Experts of a small language model: vocabulary 32768, a variant of Muon for the experts.
Below are experts of layer 4 (counted from 0) of a mixture-of-experts language model. Rows are named up (a neuron's input weights, with its number) and show model dimensions 64-127. Each number is 128 + 24 x the weight over its row's rms, rounded and kept within 0 to 255. Numbers have three digits each.
Before each expert's rows: a language model's description of what the expert responds to. This comes from a sample of Wikipedia text that the model never trained on.

# expert 22
What it handles: Numeric cells and percent signs in election results, climate and population tables, e.g. Votes, Turnout, %, 7.1, 100.0.
up0:141129090149139148123172140119110156133120117125153091128111131112114107128135154088136145122087128055127139176096125114105124116153129113121122097118114146147104123149103153122171120102138113
up1:112125110125109107114138153118123167153152101091149112123122111124134116110094156104090143168094124093133177144121122130160093118153131142111158136127131115140119127137130171123096107141130126
up2:123124086146131129161126093094139143143090150101121094141110128156129124142107139127143152106165075135135139116070133102120123157095151092139090118090126112137149087146152130081116104131112138
up3:104097163095085148136165112128141111127100117139147106152142159103109120114112122083130132104155126094121144146127150100117105104168157127125140120128143147147097115116096168140102128115100111
up4:052133151103148182114125119123098143126148145160163142116149163097137102110102135093161076113175098140127136122123176130107136115127132120096171116139114096122146130153150159131144139107065105
up5:179113080117137176100083145115146134110114153144107145105155130155090144120134174113096156099117131125109177118116109127120122130117142131096112132085101109139162112132106147135122158150123133
up6:137119152141097166137141122130132132123105112133137135075110119125105164085151122102172128124121103164101133146141122177168151119173118131142125141101119124132122126121123137156122134090095120
up7:068170132154135115152123110134125086119137088120108145125126132160178137149148122130131120149151093150118146154129136137122149164105124167133145104138134117145099130182172121103113132094107117
up8:138140155138145136129096116090133154136150132107122127107115143140113137136162164111141140125102080126119085108113083107127173115140127110085116134135114123120115103128139115116119132152130093
up9:105140158107122135146134124101131136141169160146143174135101168132168114116116113149109142131130135115129099127117155150129104167116140097156107116122122108116168089128141130122115172145152065
up10:126130152126136133134117141138087123111123112111143135142140154168137103122120119141101124107179139136165076123110126106177112136105160143130065147160079116153162122142092103143099141124089125
up11:090116118181102146125096140163126078122114093151080184122127153130099102116133126129127130132172101086095159129090124137132112085137131119162158126177147107126152120138098117147114150173097136
up12:093123161200099192116148143113110121121140117145134136144132132156126096129107130157128102152131155125120155119151155121121117151156126128132135128146143091095103114081112138135119100139101106
up13:146158128109095097172176182139150161132143107135134108144145080141106131124074106140119147089101144113119138135101120145088143106171118114133163139127116091119106089150140134147125142101160123
up14:105155145134116147089144112130115111096152118142142138132129119139131126138070103150132110142131153117158107130131144118158124130125118124112114111117090143121163147106129109131135138172115109
up15:107143137150128142125175170100114140117161123147133109132129151100081108139109135152150156183164183140133145074115121161151140128184154120133110151137127122153115129133124170118156134125127131
up16:093143124131131125126137141121145122075168101137089121095106101171150078131151118088106101132153152125110149141121117110138193083092146148125132120126100156185146107094104141179117118174127102
up17:136136114140163101128149158130121152134131140096121127144148161114189114148132127119094165127113118131080137114142134113114163116143163117117093087123148134104113137142122113124089099139119126
up18:105161143168140141148148159107133115137133107152139094111132176094133127089090153121131147123129146142101129077112136127128137163101163149169144110144114127134113134175151107099109132133144079
up19:122117120140135137115149135111134083173180120144109131126127163121140160132124093136124148127117090097137147141130118121128063137126137157150098146139113149095092157113075099135169125141131106
up20:145130165155162094130120126107127109183090119087083171142137119142106151128144105124121143168142129129093116103099113109094154136104193125153136172138193104099176114136098137128133108118111106
up21:108113139135135175136176122154152133125149065128174062134116121139123202121109142129117126146087121135133110145161118144133125162149104135102118099134137116175139151169121173157158156157108109
up22:103127130172158144134132085137159156091124139168121159149156157170140112109182134117152124162086120162137172134139128121112157076141121141122140136142149109140085100166099151125165172099092079
up23:155146125135136113142145176110147141173144092126140105096117138152151171190119095089137158133137089138155130114091123101118126161140125135135123142097144126075137111127116106119121089096148151
up24:104117113105125130159082138112115153128078108136146112103082107146145124092112126110110088097147151138136146199098103146139132078090143165159115135162136162115090154126098127123129130129137151
up25:093154131121118090127155109139090136084113137146139110150175176152102137085137111127103113141136140111138136113129130117164123109105149142135118107088107154157168138134135163125151120118126131
up26:122121146143165103165117118164131098137108107132142160164081101123108126129137132127132126119137104122123118148140096108150143122148119100118126128158141163129151093140116128114111118134141156
up27:130109155124108135139128115130083115103119077121144111127123158167119115101121138141133161158136091077115095068160116090122158143081097124138140177154122121120107148115123174132099154122127097
up28:123180121167155143125168108129149174153130148133124140118136125108121159076126092121124125093141126123105101134107108101137138109137115112161105134149130113126149129148140114108127116175133102
up29:116122172097135130083146171139126120137123136137145152127133144120121133111112152156135142123115092093137169155090122135109140151116138126198120087137123143109141132132148120098138117117121133
up30:129152098122138139134119152163130111125118115177115103101128146205132153150106130152160113141111123134145128083134165120096146130156124090089111135109126085129125109151155127147139161174146104
up31:126129159134131151091092167125092155176186063117131162119134114119107120089095081083137116088094136163122126141139112129134167110152116111127144173142106078103108111151132148078150129145142108

# expert 5
What it handles: Word pieces ending in a comma, plus bare commas and semicolons, closing items in lists of names, places or compounds, e.g. "hormone," "Linares,".
up0:132121086124187116129135108105136101166108121147131125133158186119114132135127193115106150114134158106126156102133137088124120094147147173119124126126124083161129103125137155155168123113157129
up1:122089165135145185142131148111153133151154115129116132128097090124129121143152107132186128108139103185126113111154141106095103130116156110133127151105128119115133133114161104093174132117132137
up2:085169131124095111111132127166107166120119143133118121147097124144166175144100158132149132144120170086104077097134083100093141128211104153127129116127112146103140112119096160137129128122152121
up3:172148113117140101094075112126117149169127082114106119096156131080124120142154163132164162137107060106157107101123152128147131120125124123134151091137124139131134118155135115129101162082169123
up4:180170164102134128147136127110091102108117114097125119129137117128133118111092150141150134132078152116111145119156069166128142120145126138137086115136098128121131089149126121110088113138101087
up5:103108125105111131100105123146156141161157119131136074137125153100158097125116091108125143146086160125136173126137159123151129125136125072106149104113100106120104175126103103169148137102105084
up6:150114143155158116166097109126131099145136100129096127125189144129110132152103144126105121131059103111120135126126142138111103103151121108172094104095143145099176084135124126065105125115151107
up7:149148130151131131167131111112138140142180122130162134126091099067085124111112124146119098109141133150146114107136114135138113130138165113133116100151133157182135147144110152141146121168128147
up8:118100106099143101126150124111106112165114124171137161156151112078139146148062121148105103125116123102182115131165138111129117150145113155094138106114083150084182117090101138120087140129124141
up9:157156126167133118107099172137133149125139102152104151150104127171123103192123163165089133132142086171103149135100086099121160118119135111149109161131101139135106125095115098138127159082120119
up10:129137162106158103091157117136140133132162133115162130161114135114123108132133109170148114089126142065130139105122118083111142134155108159169129146086131131095191089120129112130108139122148042
up11:081127152097147119125117098174123147119134162166115104182167113138099121103126130133138162100122105079152104090145152097101164128084119112117156117117110101159148109161112139136134135132120120
up12:096099130143130127076124124086156160149154166133169173157131146142128098121129167146154114120122182103102113160136122181148100146081095143128131122086136124118069125120132078106128119114136105
up13:144142108141141112134128103155147132143144106144166149189124165175133127100118144153142110124099157147140174120151130139110129106146130101081109119112121142070127170160127083139117134118133124
up14:120127125166110088132077124143102112151162149175137150147176109154126114157148122130138149127147123070141154056114099098115139132134146147115109097119082117117128125160107106124176117113170132
up15:164145149082080119115149098114136133168125134128145118138120109136189159108156155137133140123107156175112108122144171138121074148169141109137136112124116077152150129163111103098113157112096147
up16:137082111137142138165126099142134108105140118109151116140114144194123145112142111125124130116133165129109125116131125090095142107130150085140143050141132080141173165108082099121133110094145114
up17:131100086161174141120155163134116144156116120141154143150180164112148129155134133126101157136106125105132119159157113145123105143156130107156098095136125137084157143121110108104138121174131137
up18:140155108106118157110081113123165170147149044125121083170103126132092158168145120144141149161138132128147126156104102116100135152106148153090149110127104162087157144120152176129121112111154103
up19:103118128137154158139105128151143096153143115106130170136120136113112110138154123137136150107141111145129116140096170121113129140106157105103109143126117129125151150152160139104115139122161125
up20:166120118128120113095138096145179145157145098157170135140157140073125162130127163090159092099097098128123128156089112147171144156148206128152125094141125111148135145132115110110081151152128157
up21:157168151108107122089116135113087148142118146150181111134131125134104149115144158140094117122163103087144137093111087107156123146104149176150132179107162159134109110150136080170157137100108135
up22:159141130117143147150134099121190131177110143147085151109094134109172176072142124120128121101106075165144118144086097107143152153108139145153184077144146143129151126116124153100132103170123107
up23:174128133117129111111126149137114090128107116088099101098133151145158100150161096119093174150110114129120153136129141103087111135174152115121149110131145087112120159113137081117112139147167111
up24:103128122149120136122094156110155101123125132139117114125149133129140101140096133138114125101104117139130118155136113084141149107115114127101141144131113123116123123121152139141129127112158168
up25:119099135089105117134137148131149131115127116135135137150090147122159160084109108148160123109143140092101112145130118187142105142129138101114115114097133161102123144110139114095089130121107131
up26:092140090174112095118130146112102117100146128137143123114162084145141122135144110132119154113127134102156136117119140142139101159104085148150127148127172093140096098125169139141130179128144130
up27:127108115118140128074095132088119134127161099140150110118166142119124089147152114112133118137115122141099132146134136133150186111114152126110122139134101125112108133083097111109146112101099111
up28:109141108108139155095137154118149104116126166149116122150176137125123134104125106137148091069128109110145167109143139140089148112106091139125175143105115139115104124090082131126125139138154117
up29:134116140156152118142098145131120130084112076076140098157091149171129088134095155171111106164133102132163139131132143083158115111104119085150132103142147081128159121138141141128121119148148108
up30:137151101175117154113151120154108117073107169119091150086130115098093159128149137129093101082141101124142092136117138121166107153122118124180171115102154151161083129125150125114179111117110143
up31:118120140085137177080135133121123155126098134138127109100120127109167128115147153139091163130135127104135124103129132090152096122152083156148097103115130129101130091152111126106138106115160109

# expert 18
What it handles: Number words and digits giving amounts, e.g. two, several, thousand, million, scores and statistics in tables, and closing quotation marks.
up0:131102135144122145150130126144170113113143103130129101126134143170130104124136132097096166107133120135107137065106106139127135124140126116073116088089096131120103138109114122092133113166095088
up1:104117148106163132125147145177112107168126149122125136130105108121172100107134111132123146141077114128129121128128148133110117110187152117120148091109095123122089139145108164121137149136114124
up2:128077132082172138158139110145135128151154088138158094135093127083094186151101123110156146106164109130157113120117163122158160147123132119139111123111096123104111146151121149095090130121126099
up3:153164100123185106169109124115134104101115093135131103140129110117146134100083103135114138117182111100133143136138143077101121128111121113138121057125102134089154116110121104179135156144177119
up4:115130126174159123119133114094133121177119126118101115138130176111110076136162127105099140104148128095126136128117128131122147123115089113081143087104082105171143160123179121090163102089111093
up5:138134141111104171135136096113063161146139125118120119169086164115171138081169137111141082145129137098134100114139152138152108159139105147093133114170122119138154139130156128095099129106130119
up6:103100126132135101138150113129108144162106115094139130138116119128143130123110080138107112088134123103176145119130124094150121135128140098090117147162131136136115081153148142124138101113155091
up7:157143132127102168153114132122147150161110094096131169122118107124092104124093122173211135086181117153152097124078157100164127146148154141141098135129130164145136098152191104114143087149191154
up8:137123110107126176154132123116126149157137108158114138101117113133143146107099112135144147127161114110122114100138125131107108145060182127117114160119114134107125132118115151103161100184153139
up9:104164151116170116140118130137141135154135079164158132137158146169102177148137111159087136137127140118143143104098138086080145107140159114141092136144118139125137144108115108167140150144110100
up10:104075131136102161148098145093135132110127124141086137138151147145152091110160122126130110124125165186094151138106158137110136131149100103140135141129122102131136128135136164123133122079127102
up11:162193138174164113121163138135089122170140102099163088170169129102115114092131099138116175127089103131139110124129101072152119132153116143119135125111124112142093129110123095130164112138143099
up12:115111090170125135138132119084180131149112111109128148141156132130165131104178134132128072118147130123145122123109129126136102087132167138190171104108143113109120134112097097144139121124133122
up13:160140103121146146104121120136114093133148131107120134125148133129167182156166122130114169163112156117101113157100120132107140102149112115124166116122130075135146131123142145120121135172100142
up14:097107140127130118151105138135142151129120156126156155146120157120127129103143120154144125164115111117151162121115143111109131136182172121120107128139111086143143176136142110111111114152065064
up15:147131159133099092132122148149147125089128111140101139146136119104105118145111094082136119113111121140133137128121113076134094117128081110103130147120106173112151123114131099158125138117139164
up16:105130151110120113155125129140114122153097140135126123133104115127161159069145159128099177132108121136104123139151101135133144067118099139126086125171133147074115132135156135159130110139133106
up17:133124133160126082153132123154149125146087129118145180148129124107127076113123106108132155115149078135133133130114108140113154085134159055136130116175116141158140095152113124143123108133122117
up18:137149138088094133149136122159163110138126129173146182140130153124133092129116140136135114133118148105086103145131139122123087136176176144113158143093109109131176114185169173130105124100148082
up19:118161134104055142108118119104119099103108107111096143137131171107154097128102116113087119132123129150114128133129122115148111140098096125098123120124091139150118128153176172113146075127114187
up20:117092138116115125124153148146116110119174123125091117123110125109154095104172126112111155125146129124161111135117142100108113128181114181119075141069155133127115172137147109117170116196115121
up21:108098118133101158149146138085153112145139145120098134139162148163115121122121133139106148151107169133128147129111099151144132134133149114129147164166172100104103147179161168150128126141102068
up22:137160135148122156127126121098123136127088129152149157144134116154144132125105141116124113081144131166129145171110136094113136133158117102145147125127118108127119127094146128156104128123156096
up23:123135141097167120144096140132137120142143149155170141129117121097114113104113129130105184116135116106142124145141111073146147148149111123120107134108142137155161165151112125131133150088081137
up24:086145138073072151146137135102114077156106107130127129141146120163157088137168126090086176116114130135161126162168142162130169190179133134120129119172164117193151184177124115134112151156096129
up25:138108149138127115086131123146150123142138153146162107136157125109090129144144100123185123126144148131104113150134115097167139111147179103129092145159134095116116132091153171079125115122152123
up26:133113177111144118128125155108133132154135111144179131130160120122114150139136145126174134097082093178157141083077115068148128127113114136067165104112093164114133129086146137134171099134125117
up27:129104133122160138118125140156136144131129118125109128133129152163138145163145170114186129164113155139130150117102105101135098087126142136159146141107094168125122110093135092114105094114155097
up28:105082121155097129140130143082141098145143147145165129135084157123095111130085112137129128132149105119127115122120156103161123093173131139096078099169117108145178089149145085115101120154141099
up29:187117141092110130118137120091127131143131132091124130158137158132124128135095141142168153181072106117135158164088105122133139147134096130171147109089113126114094122123180112164136148116131111
up30:123141142108124104115117072164117127115137186129103152122157148140148132140122108134114153091108141140171145126093096143137167113148145150131174164118111098139134129141127099149127141125162131
up31:173144107116146130111111118139118097150136135133110147145099120156171125129121115099141126097118090158143124126119103126109132095128153133134162100119129111146155065101158118126156107109116140

# expert 8
What it handles: Capitalized word starts and name fragments in tables and sports results after pipes or dashes, e.g. Candidate, New, Liberal, Rangers, Denys.
up0:113146185160137137137173164126120134137072131108149077109093153140096082109098146089142200140161123109154116126134141139129114149069147144122108153111087137141088128107103103140105132069120156
up1:115150094146115109149147189103135113143075114155109120152121112162156104074112151118110159109123110139168170129132098086153158129131086129119115113081102155123101147125102095143118103106123168
up2:122106113123162132129129138136110141132152131136157151146125130137133107149128103148146159120124148131121108136123095138194152091106093153065141177156161132121160166120123087119107175161097134
up3:118090095122144167170086105091165178124157123104118123098127131197155116104126099089110160114121154114146157129096129077171142155147135117128175122123180151150127147115114089106167093133109123
up4:152148108145143090143075108135146122116112121171133096094135092151121110101143142100173129140120102074114122174118107106154151122147150109137105155143140111120119137115145154144126131155108130
up5:098117138136124128105170136108103139139176147103123124128124085140131115138105097144130160139136134148136127125128165111165097131130149124152128156127096068122145175117097111135094130154078145
up6:125141150136153135102111127085107183089132133141135108152136121143120149122091138070115187119133106119107139125165107126116121124121141181113159141106119115134098154139085107119147160115159108
up7:124132069118168129120144156103139115105146154089134122159152135130199116142112133143166100141147117149136146138098110148154117134158145148076090168091150119168112129096177129129117128135122129
up8:102130111092144175156114129109135151144112112147115100112107109177131100116123130125140145117164122124140136128141101130108101137133116119147139124135136157151123119152109143131105112079134135
up9:118128123134122139128128142102148137119122135108138139156159143159132133149109131092133152138131128135134102153130108131127148109114121146113102151124084151086142119110127164163142090102126145
up10:130155153126130098118156155143130167095098145098160095147103095132124170121146115123151169139150131116189081140121098130151146125075163059086115139103120135108138122113142097110132139148132126
up11:121144165140148161121116094093138165113117078161140127120104183130119130106128123060127134139142117083139121159157160135152153179122127110102122129170132114148098146099173152150168142119122145
up12:131162165123096174157152176126146143157121101120121124149116147172107132119076130156164118130117163102156136197151133104125111106118143157157122109120117136110082084170115132140133149110104140
up13:146147145119100080146117139141149141080126111113132129130157146118124103122112107125113127156113132147172193139132135136176171181075100139089141112107105136103122151107137119117136127107123117
up14:114118190142100170156151153131129172143131090076134092127164157123105046173108139146108138102099150111126129123105094123146100130135184148171144104162128124112145129115103124174143157141109137
up15:108129082131142149128126139119120144123104089132113137134156128113122099157123117100150138096119140110128126082092148157138199153136116129100141126121144104136156151117121106126139139116085163
up16:149153093141126162134145101088133111153122114133138141125106113140139151113117132118140149117115118154124149099144142122121110138156156095107126185157134157131178114139133101128156104128132099
up17:158074101090114115126109128156119131120096140126151128109117119106103140171154169105077104124141148127120155179115084102143130093169138171110146156115161106146106118137142131111107117111146167
up18:120130126157126173135126100095149141108091096139171149117186155190101109119060140113112141127110085134108144138123151088096132164096130136124111113104090120166129096165167122106113191133131117
up19:119125142154126061114118134102163143167110110123138154109109113142158107110151198141115113144096078128108117119113123143132149130134104107056152108098114115137136125133120106159140109107150187
up20:155134145104146141124150115102138138101151112130173107134103122138089082129107112123129120119109090121112129117125104132140118140155108113143104180142075134103135114088151162142126145148108149
up21:111141136114126156159166110084092166156109169168063181118167119105112151118149091175175139155127116122090101110125121121108137139179156108131132159129137114122153141116117150135127168146094129
up22:110137125138163159142136189152129173087146093123134135125110105160130133092126113106155102113166126142088165171165133097135126179109134107114159135151139136158133090148164094137113147117141141
up23:109122086140115132124135110135108119166160143160164115138131187109078086112108160144119111135139095077158157100137116101123111099137097127110136089064121163122171151096144139142120139120134123
up24:114164095084098161059111125113117151093122159113123148107128140127192108101090114137104093164140109137097113171097118113132150153156132134130198156167143159125141136138118103117184111130146142
up25:096116149171104146115135182085073136145136135101150129168105175132130100110086118111152152142147114112135122116139142087144166112120108151093131161162153111123141158112083115137112157129146125
up26:151114133153099121135139136131129159122106133141156127116101124108077089112140176120128132103147123143149183118176140133129132128149116167157107078112188091113147142156143147054143123140142170
up27:126129101117138085144102119113168124158137143110141195122155140120075112101165140149129144113156120113106141123157144083173165118162145114104114120131125076082099137153153137164092140111115152
up28:118147143141156128146163129114126115123136152164093163163092149094099142076164100110174138157139107103130171126165154080129147150153172114096138107094123082139129124127086139145144132129126093
up29:144091126097156112127160115116110137152136137128139090145159126112138099124152104091105144131154139112122070095100155085125148098103141111107154135132127093126099112140062185094128120159080112
up30:152131142120131115094185137128125138158125115159108099111118112091111120107145108138106119118137156107135131136117154150103147134200117135141093113114172111097158160110135160154144105125137108
up31:163110140142148149113128129126148123117110085113143089131121140132148087111176156135096165125114114120106102161143104147129124152092122120146132150112113108137108133092111140107132124133151170

# expert 3
What it handles: Four-digit years and other numbers after in, dates or table pipes, e.g. 1888, 1922, 137 games, route numbers, empty table cells.
up0:119106132094115136110130137084092111114132060162091142097138112131150073109172156115121092120109184159130141136143121094172122113146102135140159139137106133147141112107152146123099134136120123
up1:113104099099150128150103108121116125117155144117109147096130177102096122118119133113151153119125118106142171140122116090103147106176141116129165135120143122099107155110166105094114150140087137
up2:126108176145047112117122126115136125143097098125151127178131172126169136130156115133124140111145120126169130123139132159163117134144174141131110106149094082122143160137089132141162119155154140
up3:137113115157106135100148130096107158159070120089119148112118092167129116105092147128155146123086121191155149153161110143116133116142161113123143129136145176147139163120143139160136142142122104
up4:121154157100110210056110117128129117129117106136097107171176166127133075137138096132117115124131141160144082131151099116096137068153150149111087112150135149108140141115126126163132129076067119
up5:108192127102147134132137128114141117073143149136137109163139169136130133173129164103149088118121145121133092106114130135169136142123105137102110138116104197190131147070143160131131149112123101
up6:117160129130111187146153100083131106133084162175132127102154189133133119125070124151104112066093111130149166123158143171115181138127117171105159113144118096122122131134108118129117127128141104
up7:117140105111133085072140139110149144149109146108133152117120091132142105132146131132177138097107137124124138103153108082118116184119098133117116116173123116124172125116148138127108105139157138
up8:173158124136131151100143135081166109161144117112161089081108075140114148155138136121149143133140144169125080139106133144158116116147125160135102145095129117170167161124136120113126129096144122
up9:130144159152114162121141134120113140116107067082160110185121126138077113128146097114122117123109132098129157110157098173164117138127158105132149136157157121092126153120115115133129153145172110
up10:114105093108133150128104151141125166112134114135127117130163119124106124135112158105161138161111109131063099131105131099122102133121106121119093138104172117145141113111133125121143089142135103
up11:153085121141143146101145140156143138128130112141165114136134156116123106127132093135104139104167098144112115136178138131143108198189175121124131075146106042118115120138149135100157136083161150
up12:098148122191112146157170092109178094112121146146150119130107139127160094153130153086098142114131139158122112126142121107125142137135120140125132165136149123135127114128148149103097164114112114
up13:103128128124109138156131133098153164178128124150107186084123094131091143141120142161146148139149125098142125123106206096097113108128093147117122115109100074102138141075136124110164122146119129
up14:116156132151139177116153136146081174136093123135177117132139172143128141156152125126149140114170136167162116127091162110158106127135118186154172123130127132135129059068113120198128105121167165
up15:130106084169076118108100134083142118133111131099119127113090115142100185169115134125094136120135122112136130125129129081120146123114112145135121109143188136074118125143134157123122134111167115
up16:128141068131143116133133121110149098111106112157130149158130124116074087143135153126127118106097125133124099115116139143145152083142118150102156116154151154133146104131161113131153124175146157
up17:141153157137119154123177165095120128081133172098175137129163122128122118083115096088120095089138181098157146115155116108114137136126170142138154092111147095157125129110104133144125137129096126
up18:096128118151137151184099124138139076108098136146162111126123128145133116099114089139172133167192113144156132108136104094126100082126122147130108154127089153123136096127127181148126155069136120
up19:108100124147160137140157133084141088137110116134118106125145114151180164125146136146194110102125122115131155101129125101143118135149119155167139143113151136138172179127124114151111142109128124
up20:164117144125122106127151107114155106140157121107181093126126111148152153108126132126157096085140142111106132112146100118129097132106140138148142147115112156149120148094116134145127107124118078
up21:108150132126116192088147140115125101164118148148112125137159130158111121141154154137138104130109118156163104165161151131109102157118153119085150116098175150121117146144123122135134154109176101
up22:113126120132161094101190123119105115148163119178148154119122170081134143157127167147150131133202178138112110120122156127081130146153116160131100116126132120109134112148130093098111124116135133
up23:096121133118125144108142176087102117129130156082136118093135105155079160122087152094085146124140172140154102172135098160139179138115123119102147112104104123139168140148130099137138086178129139
up24:097080115169113124136087116123125130172088135132172153096128184157150121128155150127110161157150126142097139105108108100129147128102115133107130114070117155128104143130138115131162084136117147
up25:089128124117125122158125143152136158133140088101070102137127140150132137134137144076142144174131164115139117162157116149130169104157157162141151139141130120125161143168135152146157114125138122
up26:139134119159176141117149129135142124156151124189148105104156157154093107131127110121099098146148111154150121105137130122071101119157142158130169106152091170129135149125145075132133115114108129
up27:159185161077087109154174088158095167167122087135140105124160107103125109092139143086125146135112139154077122155168128090113160148136117110115156127092122119143133128139119118165121145170096128
up28:105115137135119139120116115067121115084128126135165141166127131109140104114098160129131117086155169110138108133097127141070131111096125118052095135123096108090131109143139127091139127118133142
up29:113115099130116122109146161055146109175112114174118112115148154088092136142139121183101158107133135102147070191123160097116144116119140086168076146146172127143134193129104129120110117138140106
up30:139135158142184111128133194155091132138114114170149167112135137149122090168165147153147110094119160134163117147122087112138108121120092153168157118148111134131138117109124141154132137127127083
up31:137159112135128106143091136114133107134162162183111127135116120133128124127143111134155133153090124148143152101152075107108096121092114155121128144126092119105134097101134114114130154124155108

# expert 17
What it handles: Capitalized words inside titles of films, shows, albums and books, e.g. Night, Show, Love, World in "The Amazing World of Gumball".
up0:164120146184149127144139122136119133090125130115142126116171135139156126084139142131105143089146117169126148144140139181158108161170121123145091110125121109092137107163123127140164147091126119
up1:107129200127121128111126117120124103139151099110146066117147142147107154121097109131100140143118162135130118117123131093108145142089114136125159135089130074141145114155071116127136125140136111
up2:112085106148181087130128111147148175139128114155121133133164113144135165105107072115130128091142104102127064138121146182168134105152132097128122121139086137148133131114124139095102148142098116
up3:096130083118175120127084109129154146163134098115093149157088178111157112127097124111109155129172108110100131105088094124186132152148144117109143149132168100188168147105103114163124162130157164
up4:125110149107127127175098149143117114139092126153185164156161139142134110146072110130140148131178101143127129122099137104105112117124133160084113163095110129140115097099141152108111139141146092
up5:091101135133124142131112119154122111125113117150132121134101154121120127102143123126129174135106160112128099117102123132168112125134149172149095125122090124146112094135158108096094164138163158
up6:133155144146132067074167103125124102146135116128060109137140113117147159129115176152107110133118159159114088139151138145162143122144097155112110152132148089126151127113118140121168124124134142
up7:102142125173121170139157132116123143094116139101128133176142139172095139166138144114125129097090129090120117116137144092127098135107144133125127134106117082139127195145117138155104165120094097
up8:187093133156132137123106082174105113150109149163152134135132106151135181087141134109139104135138091149101129139155116115092103112146113084161083165109122162147112132111120118122117097116154098
up9:115134106126138124135113147116163135134167113129143118134123134130091112134096116091123151114142146108100124140084109135076137102129134093140133126131143123152145133144104128140126081120134106
up10:161128144113138118113097094155129159152117127121118077161151092104146124123171117095135169135163156134129169137148099122146140124144104131102106104134169130111136092130106116114114136163133155
up11:127103169141134142098112151101095145105114113138112138144141173106114084098083116117134117115137089152099164117147089109117124123143135119089104146116148134130130109115115121178138128134103104
up12:137146163162122150151151086113137124123171129132130133151136110147129124141152136137160124145158160149133133147152068126122125150146098131116129130165147131146125109135131133128091155098135146
up13:145125108118100156167145122116089131098093149117127082126131088150128110167147132130153093133140106124147144096114103136138179184098112175119087113081130145180126122098106112141100119097076098
up14:115067104089077122117105133128145118128149089132124166080150125118101134105110125129103109116114112125156131105078149123126112177128133128132113150125127157145186126150127160142071117157107157
up15:153127134095106138133146108126137133178134169101131167142105131185157101107147140131157146121141132117161105162141092119156122152120096115113100117091093132134150096067136140154135103154161127
up16:125117140164140106097098117124093126153092149106103088125148142111143156127130127114134147140134135138124138162119108083150107139148126109159104117141110100171129126100134116133178137126155133
up17:120120123157143203135085152118124100144150110167163147146139139113120129145141091153122097086139130093129134138125120126138147120093105129170146121136123077121147113129130130143146147139114142
up18:114096155132103098133152116079119168101119132129117152130145179107151151138121093099110185098143114119088122113176165118066156159127129144138158137115093101126106125125175114129145105093126102
up19:111132152094120176125161131150166142102131147139127081132081141126141126165141114125097148133165136132154142127135100129158126137143102164182151081121079122125145126173123128125058129099136148
up20:145079120144104112136152129154123142116129141113145114142148154125085143150129108117118114109120085112135095119107135125178154142152114104143133121121079082124174103164123151104162096123148156
up21:108134174144114104110085146164142135143114161110159126147117145143139120107149088129102157126152124106109122143122158109159147139120124121122163090107134131162121122147129146152114143148125164
up22:132103138113102157114122127122135151106116132130152172155139140106126149139125108105153106133148117081116092127143134146105115129158124132143132159145161158104116125102100104134112088107127111
up23:157133133105157161123175158132125084131131149145117126057094125148121125137150126160071145081143142120092139127154114155122126123123108158097147122156120117170177094147111135166106133141124115
up24:127075161115137085120113105093134095064131119160117166122156147100143106163107100110166115125153135101121113110088130134121105122136123141153164139065160116111147164141108134102140114139111118
up25:134154138150090142130157074127117142142141115123141097115124129117102107148104126169092114110127144139093166091184127120126126118094096113128134106115116123158111148105150106134143120112167151
up26:125149127129153156103111123156135159121127113127141128129074138124145148127137143177102114103129144102145140123113155136109156146161094108184111108190150135148125129119162164133142094131124115
up27:140162144065139095163132107106122132137158116130144082155111080141127066134130143124114115140115109092127159127155139146133156099132143073147163093127153149099171144104131124135144115133144143
up28:145131175101136128154159136109115130130114118119160147179116156095095174108108165131153127118116135113106143073168068137119134093137141142140113123125135167154093169094106175108115115128128095
up29:111153150105133155117114142096114134129128122128111109137142159102162090138118117126115140143135109124114128120122113149109145118110096140087114147101089127134093107097111159126132118143100115
up30:110101149114169123138125118099122138142126131101150127092127164166150140097094126139168138143127125088142105123115110150123175116137141106174090145123103106156112136108133132161148139087113135
up31:173096155100116129142111144120161145198133122105146162133101129149187153119137101100125125076160136118121138110172165135093141143127130183118097199151121123088143099094120114144115112150144122